{"d_model": 128, "d_shared_expert": 64, "router_score": "softmax", "balance_loss": 0.000751, "init_std_router": 0.00981, "lr_router": 0.00168, "n_kv_head": 2, "norm": "rmsnorm", "positions": "rope", "qk_norm": true, "attn_scale": 0.177, "tie_embeddings": false, "init_std_up": 0.0416, "batch_tokens": 65536}
Below are experts of layer 4 (counted from 0) of a mixture-of-experts language model. Rows are named router (the router's row for the expert), down (a neuron's output weights, with its number) and show model dimensions 0-127. Each number is 128 + 32 x the weight over its row's rms, rounded and kept within 0 to 255. Numbers have three digits each.
After each expert's rows: a language model's description of what the expert responds to. This comes from a sample of Wikipedia text that the model never trained on.

# expert 30
router:142133163099103139137214198112127144079133167086126098148122091107077093109125166134089089127109157166155133112115092084074109128145090077145146074133099117096109134105065078100160151155126151117145128165108111165085141094151139147128152141092177095153121092139194137116106094172095174169133082158120111090176121149144103067146061157145143135200118121146116093136193182170112124088089
down2:069151113125098145136197132175120142137147114088156134153155078107104169165174181116127160177161064122148209111132140154104136158116157167163108098140106126118119191110066074127236144141117110108141148094180100173138141176142131167094140158130147088117116131146141071103111090112125118123137143140126114133089118108136103176102120123192164108177126192144143124108063164180087136115085
down3:138070128199206087221111188115106125132103120120105140105148112139101146157154113110150164157114184147138129086089194099101152168167171136100127130131148135125103178151141138078139206058163152118129084087116142118139095109180145133199169110118165106117136186121174131075090075127110202133120140085121116126176132111070148121120081147144148159137141096128112146145118140160156121127149
down4:147078125110165109127095144160117101118137204105112137117161126147112137115116118156161155086097114099142097122143147070117131151147133096090108148166123109115116114169161162093133121136151150085118118175072118098157078139184177108197119165209096078088110103141168124160120128118089098176136077178073119121067192083091165105189069161118110120129171120115121161131176135043125151158120
down5:136163192132084103117146120177093138150138175128127113143119110114129141137077099062133186057156156156089119119100138081095156100144156084101190161139115139127085138161144157185101115128072127065144148119124177099176108132139172111102107144106200116116148135201111072145159140093139131128121095160117203147142202163122093189152148156082134101143168141157148101149084171171118148111152
What it handles: Common nouns closing a noun phrase after the or a, often media, people or organizations, such as film, album, director, website.

# expert 56
router:132077119161075105119079105112111083182070076110068167142117137125135120073115150096127107195056169125126101213104116131160159096099136124087133136152074156160169147096144106115129110078102107138116076197160116143170118129109133107107085111184137129119112078149089151106134143100121137135208188181128097115133081126098154134157080125148122132139046129111113119069150157132131112105142
down6:130176093102142164191184147111118090124172133142132137115088108088137095151114120097083196162138129110142090118096089157022144100132147109125122145144098170114142114141128066165096176108073100145127115132117115135144157065112080089196165087099142142078097146124112171115141116077175102180136180122128115168127135093051085096150090121146174137142113110117148211125113120116111106137090
down7:098109092125136148080037139141118131181106119118106092099067140086086133120102119160138155107192119125132157128112060131165161070112128145121141104141103187094084117159154125175082121139111149146122134078131092141158139161088117049192141118047132165160133104148156180131108128092125105106128170177138109152112146125122121097145118103161135092107150169182145189139122100058117157118212
down8:120110145134164131122102157094138134139141134154218111146140116130156175083098155084068138160114129110114093082213139089130147184114121102117039115136110096150084106143158172164054192110079111097186115134154119068099044174180106154072120157143146112105114087128103146123081063125135134095096149110126126101138084127111121153092140114084139177108139127160140121121157139141121149144083
down9:106144101107107085141113131111129136127134072137086105105161082139134107135129144130103155149083130097136134162068181106070106181098149182149188066165109172138110093104051175168156126097109110142123112135107112193103164159177134108153138173127149106131151110126115193149074173108152165110129133106100195108196152149096160085082124088134176148073076120075145077149109138142125165100159
What it handles: First piece of a word after a space, quote or bracket: prefixes like rein-, inter, un, pre, and name beginnings like Min-, El-.

# expert 28
router:128145148108116153137062065150124135069091130115121101142149093126182164150180139094136132118160102129136103121113121155169088163125108180150116103135176063130107087107159136093096125136163117128140135082176149049160138154170064115113115112091120094106089161081124105141183169150134137127110118049068121171147161115202101079095146106083155116121197144069084111152097150079140117147162
down0:118089158106106158134109182134183155165188059105129128168084165116123066141111112136140092163120122120126144152143096164102113103119109126200122162141138172180130121127103142150123105141185137112137172183125103149155093161183142209141146088143161183109142163119182080133125083152158090163128161135088134130102194109147108144084084179082132139146130052121136109118108130057137073163087
down1:127147172059095160095112132089118114150106147071159160110136134099083134141184147136098095197162140130126099139188207097126158161159127137136129085136126110149141159151110140176123143111166176153126139093122160190067194136082153143111152125117043092150128130066148102112091175086120110178069111130145133133118149097167101145155126108128067112126104184089109130130165163123065138188149
down2:185129141113160142190161140165151121154147146118106140184106147116090147107117171153123103168187082121139086137088146133174161150077096157103170095069092121142068093146114124086098095161146135167126115148162102056153135107148163137134069125109119103128082199121177181134110130123084112131116098095094176084115185157154143158080118159171127070131134156115071108180061099145115147138172
down3:131120183146098099126117110118107153140087118123109094112125124103147184152068144173135124095079165137134095171106132115094098148160125138161123130126098165177121174140162118089078155202098162133124141148099119163139089135218067188111067061152118133153035129088110119103176095131167110121157114076136156176127128132130156087101152134156112134166152074145152077149143119133072133187179
What it handles: Prepositions following measurement nouns or participles, as in depth of, located near, listed on, plus Preceded in succession boxes.

# expert 19
router:135060123132140141121199125107196115165098156117154129090077150144087151083103145178175124174050153172133085163081128151179127160134080119200102126113117136129151127137166142090129125085159132169201104153208148133146119178103133142144068138147132153135135090124066152120154144122089119086127145170146114122126080060089149156127149156144195116163089155122140140115132098129145104070114
down0:120088147096154094167119176160150150146115136081167118130167084158166138133101135097097134142101113181158163113037141103143139077116108181130159162191124152089078166106182141081127159145115142043125111151220108077114081138094150094155152111101132148167088131127130088139153170178069149111119126163081094127129128123136135099092152086143133166069073139133097109119117080133088137108100
down1:114115187092202122061152061116084157126098117122078153161138146152118117136146124186155137135116108106131089150126106147154138110170102180120103181091117138066144062130092137182137121138177196085057077146146169121127187159109122094125097148079127086177114093143152109108082175102107181114139134194169088119117133093142114143093105113106123079117141090127118132116135125184147141170173
down2:078087112117177117094167108100155140154080151115104082170111133137156091103135126148127162165184154066136131167114104117134094030107101115079123199127168154138125106181074121107106054093126098080152193123136125173094122134129141123155116149119117094123133127121150138084060100086150069129114106125113082155099174156131187134159140130171166206168166121076167128121120115147125156116160
down3:211128161098188099131133126174146125109135137101105142102116184123109124121076094096204070098084123114112192153099116122144113164119083111144199121129123129055096091089122158100152109157099196105148138122109106134177095114095147085133065121128143099108083137117084135079123091154159149144095216127197149123135124180057176103143140136172144126105129118159117163111146098114102133142117
What it handles: Opening pieces of long Latinate words split by the tokenizer, usually after the, to or a, such as App(eals), infl(uential), comp, conf.

# expert 14
router:134098156103100052104192147122112121078113167108150119128087134174113132114135189116162159103126143158181135160060109127088193129164147120106125108139101110099150129148131081119117127157145131091092130127081127069144111067158126147194162129112148101214116100140150151152159106099173132156150127195175069104131131134133138113168057198160118153149135082117157101088129112174138099090061
down1:112110145138087166149188111175164086091096116141150125112115122130109138116108127145124175079131141126099172140087137112127117131113121142116111118160100083100073173078073112137129131168083133085086148219124174125114081098113168175188178119126083126147200188148168154098115148171122103189082091113103155164107185148172162128099106148168132110165112125155163147098191147188141077119131
down2:106163148021104147126133132105121049108172103160146058137156151149098084144098134181149156104154115131212132077185140185111099108125119159117104153128132135115097125095099141181133134132086164093114166138203124087124149139174153126171157123106104130110146111118107145175094135112141147123113154211155105092114156149171108123116115115096187117108137140127056181087164137143085170092115
down3:139161099226146124139087110094151179134110113145118099169139168124159110094110197148114048159135118148165090162114076140138166111192115133098159111119185157047102117074174110101122194103149154176114125151152085096054166109074123114132139105131139176115156136115113133149180151125088124162082099044094177098156131130091116153144124124119149166098108129111113109140120150116136112167124
down4:163147111116221181142089135140133122113159152134095138141113153062122153136066134153107132104187137169184124123129161148123121078147118091143089099173127169113119123141089149131128138167106120098102165090131139115168078099159116089139103105130097114094129117127098121130125209171144128141074187079180127130064079135195178139115107125179118098040160156098119092111191187126137157131131
What it handles: Word-final suffixes and nouns in biographies about education, careers and institutions, like doctor-al, bache-lor, polit-ician, school, director.

# expert 57
router:154131146123115071100070137083099099113146121171132157161192136146124101181118079150075145101158117137127107150118115125074129119142191136149143165081157111180139153092118125135155116094102120102122155113083066131157187087193143129122111162086129142149096178104171112152128173155144095120087086173160116168095150147148119204113103158074070148043149065108121135147153088084102103148095
down0:121114074104101073136103099079197121175113134102126154133092153171150143153146087177105161083160229145117137153106120109141156143094121075133170149114124137147125137129154097172108090149116175045160120104148100170100139145051107151160107177151158229092106136161107128146102168163123087177127081151076142119150151084138136118105171176150143107093095123100143136159115154153101126115147
down1:134115031140094102100179121072169114118123148082149128119163097148147196126099150163124098186143209146143148180088118171154163135160124174159080108139111084136070162146186074078158090125077139118142147070133108132165149136127195078105141173094191154148118099177104152087126105122111157094098144135122115106133128061135133104162104115115131137152151145168104151170129147115159139130166
down2:108143152168131097114105132133139108136112133070105162104116109159198082122062169126128094171172139131075139157085045127166173153108158152135112149138135196162154136099118108156067104081121122085087139055154138160168089162142125123113083177147105170110112110117131175083123125130112122146172185114105075138133140184159123080151151164161143097106127112143115144131078093187186175149078
down3:082132161107159112113090105101101178173120139123130130118120138101125064101097173153170086176151116115166122173114118098159192160122175142126170202152136098127138136049177109115106149108111087109151122158119073158069174123161111133105151110173081179142106172144095128115146139138122134084108130122124093098096105142153087135130148168133112175064064069147175044182096083156143137126116
What it handles: Endings and inner pieces of non-English words and names, such as -ski, -berg, -ka, ø, ö, as in Gesellschaft and Josephinische.

# expert 5
router:107082076166128179114134166181158128100179179118157134108119122162188104146132113115123075186136117078137152129151115180126098143075107149134141089172136132157148123174094102156167140104088171123134135077139163080082148148130165074155104140093110118146134148136176156126109147094201038129124092106129177093156115086103136152167113152150125149052120088063091171118129097178175145147129
down1:140173100108187135112146108130112125120111139057151112158112132102203163099137138113171112122176125100118060100188119135128130089071113093141140120087101151135119047116108157093165105179137077079099138121166171138135115086124166123086173177174117110143053150118178093110190114077114125104132115075149111133163106155133071074144124119075127136095113118107159162105065104182155111147098
down2:124097120136102113138123057116136096149092081158132127158087077082126092100077056099157156140092144103101159134154113171147132084141124121178143087137160134104165150145151153124143087180072176125072105152077116170155174173098151168111146124130156112118102088123123106149170087139159058110092112195190103138119026132101118112113101149140161097141158129123124119161167129182118172084089
down3:178106132129119108063139111120035121124148117134122117185082117104160151107100102174104138098177120126148163159123164109222141138096108148108180148136079124078083132099113129060156146162132110191154142127178144141191141098078169148098130163131142155125155183134141052161107110141142091058124127141171141168138183143155134118150115154084085203116119142107136178129116112108097148111104
down4:152174108160129145130145160119102213167137070084112154138121101109143105110098141126116175132082164143133167116070119112090124163186122096078086136142132154185125062141095132159146098157137131158049094135160113099131105109151113134138153052112087160120141171154209161104106136114153091165145147097119150164125093118142177097130128162139151184137187190048111079117099111137163143103111
What it handles: Single consonant pieces inside rare names and foreign words, often before z, y, ch, as in Schwar-t-z, He-w, Su-g-dub.

# expert 53
router:092117159172088153149171107126175118105131149149084105083137103184166172177152079102071152142134163101146163139099136145110106149145113138156088149088093128116117147145117137112151190130107156116123094118125115077133112149123145098171169120057188103195127159149190135141079173107129104133129183112132154100177024071118129165119158165096123138157181164088092118152090118180073136152114
down1:122173136133164105136050193188157158112129116153144075185048097116108119170157088116111143118173081132131113131102167162159134171090157099152144063175141105159080176131145123113104137157131094127057067125131130083155151161150138108141110122123137167154108128134138128174146093112131102162139145116181174094115089116121137189086125154132152145159108038150140140149064132127144168088187
down2:132161142103171106123134140127107148102130075125096157134135124114133116126132167127141115123108176174165114081142112184145125201090137141096133188162140135146101079126154173216172171122123198159099141102192117115131103126132146151153108156117115139081188131094070155160076067196144097162165139194142143092085183112136116076070143120137111051153135083136110159125110133120102105177113
down3:179158076130123139099137116131133092122113101112161092115149141130106177119154162082151093114062128138146095136127121122120184145107116118088118178129156180112159165124123194176109196128086071126185173113076102165174149120171113132137115095131100141064152140140090076075160130129095159117111113179121105196097149165157110096171163167151093079131090123196127133144115169094146062168085
down4:175117085149193172184138088108100084116161176106144083169166148182178129133107114156049130139071120186132155118127139124159127114173137127134127114097074088141139109149130118091128140195140174146100082117128093117133122133101134108112059138097087182156145178107130093176182159120122108116122122152190160120125132154117178129160190088141074124082109120127167152101064078128141154177152
What it handles: Plural s and inner pieces completing words like th-ous-and, Runner-s, Amnes-ty, plus capitalized title words such as World, Year, Gold.

# expert 31
router:184082151154091125122105111209137148154140148124142210160164101096085084114102178113133135124079127082119154134165161071182072109066123131092184163085133101096172126081121142127114047080135110138119123146133152170126135107111109145107135130190099120153155137113160148095099098071131149110119169128120118105196146108161142179190156175163078133126135109159118136151142173079087117158141
down1:122168130130186146178180148165135143155145152173125091126099146119097147129162098113151138148099124094126116125159114061161123119151054177156088109104134081161069181152226132109089077167150067142144081147090121144135138156069096174118120136123128146130140176153099064125164162149101084159160143169099141143126139087160144064097114125161096094111095096083139137143175081115138070147108
down2:115148122097116141092053090125127141171096100131163134219174132179147136140130151117175124137136073124147136106190132143118096150102140053069119125156153166139167077137132173155118107121166103113133123106092154133110069068090164121097120142049156157099087120129112182163122091108137120064125145130115122129108099097094140137110137173099191123037120154094107154081111134110196090126115
down3:217158152165168111122181152134085101146143123165138095173109040174153122108156123091167138130093149109163145124083047075138090118182112109122103102181159173104129142138100114162117105196126132107113150135163086127132122114131095131126085074159130102153098108064109167109075117160106039137128115106153113134170124047102156140135157114085137149150127097135166151108100098121140167088146
down4:099145068138114088119157136119053138124114148112145156121053116136090125151071107138134121098062166120156098160140124152083069099125136116162165128185160103118103094096084137129116148141152090132170149138088113152144142107085130098169134099106079151165132147121138091165110125185038091095111162108160107161171155141116105244144126144121079117085097126151159131075112173110080121165159
What it handles: Line breaks and double line breaks after sentence-final periods or headings, plus final periods, opening quotes and parentheses starting new items.

# expert 58
router:144164084145154146151059120124169105154118116155149151150123156191112078062146190107124126159119112165096135151139156150158105107067115061148155165120116104110140119090105124152169160081069168179116094171109187187140152104037094111167104121074148129116144131115188121178121128139172185174185127142154127124139124157119116139147125077129103142133095112188106159144150187130142155161165
down1:141194080158173150101095088158084161132097128125155120162099125204170145112134121104137059126157144126116055157086143098139136090112134125160131128161155154137184153137149116117120099100126074135069085124158087044120135113147114102118125061084118141122109094108129148094103073107169161126203131097131104140142086100121106170115109123137084058135152184129183149163177113200133120145099
down2:166157102106141080131130133108137166121162175048145142121164153143155086144147089105122175119100135126134152028144164121117119151141073179084138116217163128104142132092114115180106138185169131097125164151138101076126148147153174198066158157101174086109069165112080101147123103108119115133116154169124092152090164101167120151115144168141145150135162113120140143107119080119137164187066
down3:175139126094122111158184155183096151141118148148133176124063118142093121178131117102155177132153121109102104110158099141179144175136107163125140094105100078139129086143162153111127050144109161118072070156146092118130090179065100116105134186063138164125156102108049181140128139125104094144123124089088081181112162153197151133120157169130155123094125126108111111191179169072142140110126
down4:096094104116126146107142147104133077201131109114089115129085066174161204094185077161153128102121146113102121133059155122149186036149155141139121138152106097103132137176129209153159106145128136120156131155075170117129136151174180164153159117099111134094038149129167081159156062139121110145164102153140151123109126115124116114104118140115079161116091117178142170112113149101110152116190
What it handles: Quotation marks and words inside song or album titles, such as Me, You, Love, as in Take Me Down.

# expert 43
router:132171149177100143186143087129210196081138098120117094081103129144106125132115082127114173180150127118094142151121152073187173123148113087115174167082128110134082096140116130183134133125117139142123169130128128136144186067094129138136191153118155161138143151096148137082151119135151181149129085112126106073153148148117079117113166175123162112214147093207119105153111141165063098145089
down1:115127107070094140094188137116140181091092152120109168139102139112182104136087170103128121112140135202148122079157118101132085117150048132151086090176153063134176142105157138149138133119140175158127124134092103080135079085077182104146153086115162092189108165143138116157090066102138100144125152121148143130160222147142128096098120121157135102112159100123175120153217171098104137138147
down2:146124165136147158060134155110122091091157105117121117171122120162070081103087109110134127097107151127127187141128116096177093125140153115110153116145101151143209141073182098128151180114122132144148174171097132150119125161136065125129099115134107208123064147079143109112141186123119169057113109130197158084093140090130173175204095131080104152098128155120126100151198084131153117108161
down3:083152089147166136153156108104098112125152150195132162111186084150114083145155162146146092118105104124109144145132145117098130085142106129132125107105132132131033096200076153166170145139160092135145150118123125177143072097095137103131130135106144157195092159048110140161135157101135136133074105184111143168112145074149118092135091137137134194161125205132098142125140144176141041115063
down4:126167050075107129140143124134125156079135127162105087182186154080169104151107158089115079122140121186179143069156134086116095129122132114150111161150140125138131144084156176149102165127182142102093118140073121097120145134103123118131117154122125070093194140153072113087087043143124080149117120164153171111091118122168093077096180072113061101099120112139125146101165133201113139133113
What it handles: Capitalized words inside names of awards, charts, festivals and competitions, such as Film in Film Festival, Hot 100, Awards, Bronze.

# expert 18
router:055098097125171084102177196154179117099170095170111151100146133048174119084147118073152168066145094142167090135156121139111111105120156128112124155138156123127158209131151107114125079131126097099107114098139119161114094109143108095122204108160142140105127151116137101128098125128141145157199197156188139094110067154151136090097133152096140112059085105068135138175160127121108126095103
down1:103100082161119149145108158151128145105100124144100145042125120078102079172094129070103127138188089136092097167187126147120137208150125102090148198086165142201121116149121090136116126127127100098109114135173120132128166097111166082158158121132097091147088121136088133168132093140165069095080112113144141123089111133209135097159121127081141080076133100128143082163138136096114189129062
down2:121132099067099160208138151158057160176114073131109110095132108135091149173086146142131111113129132124132104165117143131090143179108146120131142146167131092108151096129155172157109093101165163089108096074138128147106150117195069143066106179127132136169094115152139126101108154126166051117145155162155047140154159067090149087124143075131101161130138129163140128126179204167111184105156
down3:124131130177153117094130153116165131168128114151132153079163128146190149115105064136149184178169180197109111134106087137158122116150187182136144126177123120137112178129118148088161121135117175087084183151146172121145149114132092050211152139167121126070144161147150091112146159129104146074161120113145171167178111146134071108093121093141111077138110174206158172117141127117130095135166
down4:098087012185133123089151156154103089170152086144156118096097126110129107103090111179130157146090114125127079156148131109117162126215190101145159159141150118082173171169147109122091084176087148122137109143196127133159119174143141088079151139097077182119129139107082160160127146159169142140117106125179144116085114151143130145089157116072102148143113111097119200174117084162129120114128
What it handles: Middle syllable pieces inside long Latinate words, such as ona in probationary, si in disposition, ora in commemorative.

# expert 2
router:111154138073101179110083123159186131159141100110123202111109077114129119158114079172145167100152101086114059123094174192128135132139109136185106149117138098115140111170107101133107136134188164126172206097117136162137180110082128159138129133137093159195141055101094111107123069125142097113186099150149104153106147171158106101126173078136119069161115114173174112129069108160118137148142
down0:150208121103152088105072107071174131101103157093129157047156133139131092125173170146185112175124129202155130111190135185131133107120157126159115110143123157154158142119201124188148149096124167160147094105129078172156134120189143115162109082122074116097100082103129124177177145099151099108146131126134112143195142121111141156119134134150150150139166110111109085154141078126146051177163
down1:205101103113194139189175116151119118117119093118064165145130147147112160130122131094139106094129090142144163098164139109130171130081168167073106079114109122188104086079160141136090174166166083127172107139118106193084139064105127104100138094175106127095109113164157082130095151117127102155169147073133111136129126181115140156106154100098135122103073107105123149217161118167155169170171
down2:083114117098179086180054176102072063143140149132120095148124137126106137131096153125149159076130110141146132202146168112128158174138110108144120111134098140107160155142151153085111168156111162146093152149203128080092147078147097106177127094063102104106139141142068085148176118142114092088145130104177118101124169134150138068128153129109103160089199124158131109185117113145186127188185
down3:097129101148140105089114106114132115126122166124195149106166128153134118160145149130111130115131153080152145096080148152133101071115163106141154089114137146193153111088159102136126121136081117128110078151164100046121119114165143082147194126079148133105109164178125078115172180143207127157083109131147102185131133083043073131114191095112094150188111155135153088103153103156100080118059
What it handles: Pipe characters separating cells in wiki tables, plus semicolons, colons and dashes delimiting fields in stat lines, like Loss | 11–4.

# expert 51
router:053123103127179128068134238148125119161133125107123107110162141163156126142128151123139176085156087103124158123150151150130099167100165132125137131155184131087086141090111152170137080110151107125127100093147125169102129140165171104182147113106071150108140098148136200143123122152185110119200164090234146127098084085102140165120102101124151129100150112039131173137110099111119117117127
down0:136160092079069157158098084121111073162105048125091164170091172122133112106131077111117106156139134124132130148176144128089118137120121140155138087126112089158146145139135144162136093141145178154129177115139117143153155142080183088150179122084132062112107133128140063047130116170159131197115161078125174093134153132087128117163124120110092155177164130101195160080097100139153116071058
down1:116122158106112145139144138122135135085101108105123178123149158179138104121115197107111123117111110186123211092082135119132124169114083124100073120160159134193128089129193086158160195181107162255109156182107136136117131128109118107163120122155139142127100159120160103085120121103127091193139126131109159181168134127122135106113137183124124132133167168129153168136143165214118093154169
down2:160116085064139105208166101083121126105160107125135133116163099170172096125113113124130088117178138157140112116071161148114101140169150055094101138144132087155095123131099138120187097147136114158117099125121166090123114083113107062118139071136116140171181117132111049087120097061123114145171133146163135182071101112137142094203120140134148085119094152133171072130119183188124097156173
down3:141137132128149100142139102076146086085086146042097098141174166141113115097069095111113140086167150129156189151172136130160137101113166091112107094176119086086054123062131099155140138194146151166099161071139169128106104105147118171166169137154129115135180112156146111171082127124131120133194142168108168165142154110094126110137087128132095043087060139118115119162078161118126123109158
What it handles: Two-letter consonant-vowel syllables inside proper names and rare words, such as fo in Norfolk, iba in Archibald, chi in Muchita.

# expert 20
router:149138165109146147128073074157188143155138131143108110091097092140169152132169123168092162126131108170111143100124165144170157163195135103173098113081120104115150104102111130091119132145182163127120121074152112078154142167136105147082195154142101097092143138100088072172153097127135135151094189089049116190131171137118091092131115156077198176126124180127140124178125103045121127137121
down0:095156204144130187134088135135090093143131161105090154109149125099159128204127142131178127180104104117093112116146145056162151131133139118072132124153154143121174122097113118163127136052108096133150118125087091122101144123080182118086129134164097124170171114136163114107120149137156140179109210155181086171069102080134135108139172065112093121176130158070165132133092118168143060086124
down1:154143147139167121125121151171133136157110146179196133111125115152109115129126127128170148094077179196143150132081086101136147140139110146124112187108068113122140155163199137128100134168120168085170109217128164102194082151223099163123131121103124102115146121103124112132149138145165131116178161138118126117170104086097121113073092154131154193193154138182101150172171098074087161137145
down2:110174139125158102152121062094154092077120126143116169198090113102167162196127117185152120121163139126108127159113127154138160146101134088087188100193093116111160122171082137064146130126109146105141108184119150154135093150106110152092180165153083058148134114087162137127144124107131106154131173229140189089161118093110128112188152092126103119154109145126089126125203126122132171088115
down3:118136185061086127120069176117172126137111109109127144137127137161117130110121136130062106102127086164112104137137151151101173076173094083116109173144146128153058141173144118120104109104111105125212109212179207135114152184098132086107112150136103165124157174100196113130151173156121116143116124147187110105081104115128169133173159158077163069157146153133118075133147150159093139168125
What it handles: Prepositions linking phrases in running prose, such as in, of, to, with, over, against, often before the or a.

# expert 45
router:112134169103152168160142107132144132120108120135143163178065181115159142082183114146107132084103101106205087099118120153188099135046142163087114110120090080133103084183142146108097152150103147092100154070163134103094134099177113114192151142146153171157144155135098115068155134068146071154124087109161082096116111142123090081061095143140142157150101116163129095103163113184109108108163
down1:131093156144074089112132186115195098149102082131126190151067186156099184138175132151166127167097099140119110132153102118111109146139143146069161091202138171081055140122127120108089161159180090123107134153098162086103152099139121147088057188204170121112187151095154134085149143140111140144099120125108084143139148146161123085127159110166098144081081148128101118143102146106104096146113
down2:125168166080189099088145131157105099138147125114116113108135145118101159112076067151088131133094085107112158150077114138118158117089100108132122131127138122110133113087099087138142095151147092158160096127103119187167190180096143176098114209111214140116113133192177127158188166082155231105145099117148152181160118120124121113126132182105100183130112094144176129128165171127144132170115
down3:104157186087120112071161175115115109122158131109062143082138161122149117142099147146158113090115124144152160129189114113118107113170104106185168155109131089104171137013195101134123122182168164186106084159130155114106128176123081112168122142128148172123120104121100137154128196137120151127105146188157124109112107073139116084168144118174068065070109146107115118128115142142177073123131
down4:122136154157094157130165144136140097085150090115120120124103139134094127118147127078142126141082076113141145145124177121086123055127136153115110061111085155145151170105100150132139167161131135174123110036088124111131143107148119158101094125136175123085172147199170110165125104075077168150187140168135143124198109132086153120092075098118133144180170090050102106162163148146054117067113
What it handles: Military and nationality words like War, Army, Chinese, Republic of, plus word-final pieces such as -ine in twin-engine and -ary in Revolutionary.

# expert 41
router:066182164123140075121170169084128115074127173128079148160154151108166132141132069086119170113123121170137113073165142117077114101094203149115153136141122128098106076146168123186102163146132125142108130123087120084165122073182129140173157092105184118152148196150114113151143076201136120094136056160073088104136154104147147144126118126104099166112080090122131067122146152125104124087103
down1:127131096153159117142123178130110143108136170103156162128165115132064106177148155110103145140166140142106107133117167082108078116132126121125132114046129150178086150116092117126147107156091040170096131104094130154144151094201141214167121096167145139104139076119217079123116134117147164108146076101094106104153173177122124120154124086060079121160112110147106136054145143095093174098143
down2:198092130150060077104103136100124109111145088112125137130124117082098098144092123116106165139147169106108164118146120107171119119166073162179041138121113052140128160076147108112090187146080123074099118189121127098161157136136187123045089099142131101147150113081159097129112104103099091126150175094114162103146148136156137123171086089129124108149208159185096158153139158133113108116092
down3:190137087137191134107136149069109144150135128135126120116133168103097156112122129124198058193106162083182101142068130164119122169151136107081153111137186173172149102169153138110095063109094051167112142181124085114149137123124147118162089150147097127130074090093112118118139123094161091136135114136114161156091100174125100167123111082115157112105050136146160136161097174084162128173180
down4:139154181140109110131108116202097124196106119113142155184037104152106066146088115168165087071183129155087115153161129118103126122137124128091154127122147113121066144151126129150127102135155112137168138199148154095164114102097142166156132172141138119131076120166162150097140108179081090144118121127172146119144161195059143100125114130113152076114132156077027106115148116076093115098136
What it handles: Suffix pieces completing Latinate or technical words, such as -ological, -ical, -istic, -idae, -aceae in family names, nucleophili-c.

# expert 44
router:107040080152155127109148103145099141139109119142116161087090175114130118143063181080158114195167163168108132166174077149127193107154107149156096087114102057088134096176218130138114131116152107131149109182182108146150110164181156138112082096158162131115091120146142140113129161151096193092162139142153129139132112081115150130152171117133188152159088130112173098143153146121143128078164
down1:111103183157123107099153124157122148152184129117104101123154093102175132078111082062132075149105102109148126181093076159132134100133139131170092104119129095148117148157142131090163137073131131181137127098177087054143116128091120172133161126160111112096073139216160139113130055113102160083159153081151121105186126169061132068102148092159115101118160127120118177132111124128123160047100
down2:168122123121159067165172113114164097075160156224122096073178142169117147029142140161143120172184111129161109114130163135113136198071144135123132100168166124125075121131163153081168194100137094178166111159109130159079144131135126122151074116100137108104147077127069108098111122128088073133103160155137105138104120117134122107110126113170123143176178095127181139085151114107111090118156
down3:075149051137153155100160163089123106148145138155141121121078147060175156120137125141201145113143094178067127145104117116155153123169172128104079110182168058140112094121126153156108153075116144120060084150221145142141135123149128104137122151132137152184121078152104172028115105171119085103168176126102165157134082157117159130166121095133146137097162119101138124156111146124090118114159
down4:164135067200139138165088094116119150148167071204093164138109095180167147107128183156126123143127125114116152164146144120186129126130161129103132151097143146154126101147141203097132154098154122099124117111136161114116127135126108113119131096085173165116073121121029196083144115122123138105131133174115199106124139148122147158120127142166148145179137119136141160127118100209206130028101
What it handles: Opening pieces of longer Latinate words in technical or formal prose, like cont-rolled, const-ruction, reg-ulatory, theor-em, comp, ass.

# expert 7
router:124101128068136153148070060124141156094144109112102194110061137154094064116113121159159128123157137104106103073138190175169081100134127140176101146123150112144082092171138156131145123116149151141202144142103147150117160073092136108146116101126112142176115060143073099139140057148135115114160119126170098146078154138157115104163196087131148125128094061171141152162095150181102166145176
down1:153090032095095128132128147092104095119130074169098124130125130141102100094090123161116120094134126180142097134149150122157130078143124077158115115098159114102126124121112061178112153107115079130151175136092170187174052110063126162061105137175101173104186145143139119143149084158118116045183142116131150094106197160104108134147078111143192095138135107106100144144176131097138126120155
down2:179136151147110100116128110127100124127131196152088156134097114143208089130086118125135174152167121118106126148101151093161169127147090137128120066125118179095148067159143115161154132149141100110121156110130061095106155095149106133154120135080101096120151099148063130157089184137195084036063141094093108166181116067081160118162096103156115171080132145137180144103161112097112146114082
down3:108170108146113139175092090132151103206145091075115141115145181069133162017139130156192105124088122149173128126187108159122089100111125122171077128140090112096141106126178124140141104139125117171113143100160122161053114115107140122074145110115106169093101089136114159153184107086133174173108175113085087099146107113138139104143075108107102097112138065158149069123179160138096105113124
down4:101182085141126138160179173079100114111069131148069173114159130153086098121117087182162128168104102126101121111139205118103145102095100162135166102116186185130138108113149157179185118139190136117183147138111163074126185105139101122160102137113099110171133153109102086133126079178171155171102158075171154091119111120082093128132132061199102094100130123162163141156105118145142136167134
What it handles: Pipe characters separating cells in wiki tables of years, names, scores and tracks, plus semicolons in result lists and words like Nominated, Candidate.

# expert 38
router:136184173114116113116178168147090118074144107118137143141148151135093092145147105151102168058101092114120126000117143126112107106116169048101185124160150129132077146100105133153187188133087174160125130098095121118117117097144191100121191126096151189134110159091202091129129104137129137122081122119106137096127129150105117134096151093114136167115170126147153151117086126178136123189098
down1:158083062149117179143132091126122126066131159137165191050141129120168146116122180113132153130149197129138135119116166166164160183133079158111089089110141123081142115128100113055095120044145148198106100100203150171130098161099140111095161108121148144140086175101110117135103094165110093128132118133083136150121123175130152115112093164209120077095095126156120087171125124131121132139086
down2:139127138184157071135107142180110123150112156145138169142117106132083117138132093089056158086172135121122104148187141124133139132148159188070127109108063129127165193074127157134162128210111136179116127153148177112110135124124148147127127119159175180095130111112248163105134068130175134155181159118084147107105123110109097077134127129162130134151130158089098104168174129135120193164105
down3:140101129150088151112152185131116136150084128093102090072159125066128164077134088068107215129113092081114122098096120153142098114169148124049171136129122144174063179128110151191166186144141150144179086132109126134150089157127162129151136160159117088062099138140121130155145114162100108148161127151067155122091076142140110097128095079074099145171135130136187109113130152116166169174105
down4:097168118157192092104127080122065149105169145129087183152137153127228106134122106164161107116123211128129135167206069132130137120071085149145116163078086152111157148114129143124106145174157128204121111099162143123169143097107187115144128126154084183124123165058154100093139150116086138166136096121095114101156127118095154153089154173114111132145132112076077133122144101105154081107108
What it handles: Final pieces of place and person names, like New York, Orland-o, Well-ington, -ville, -ford, -shire, often before commas.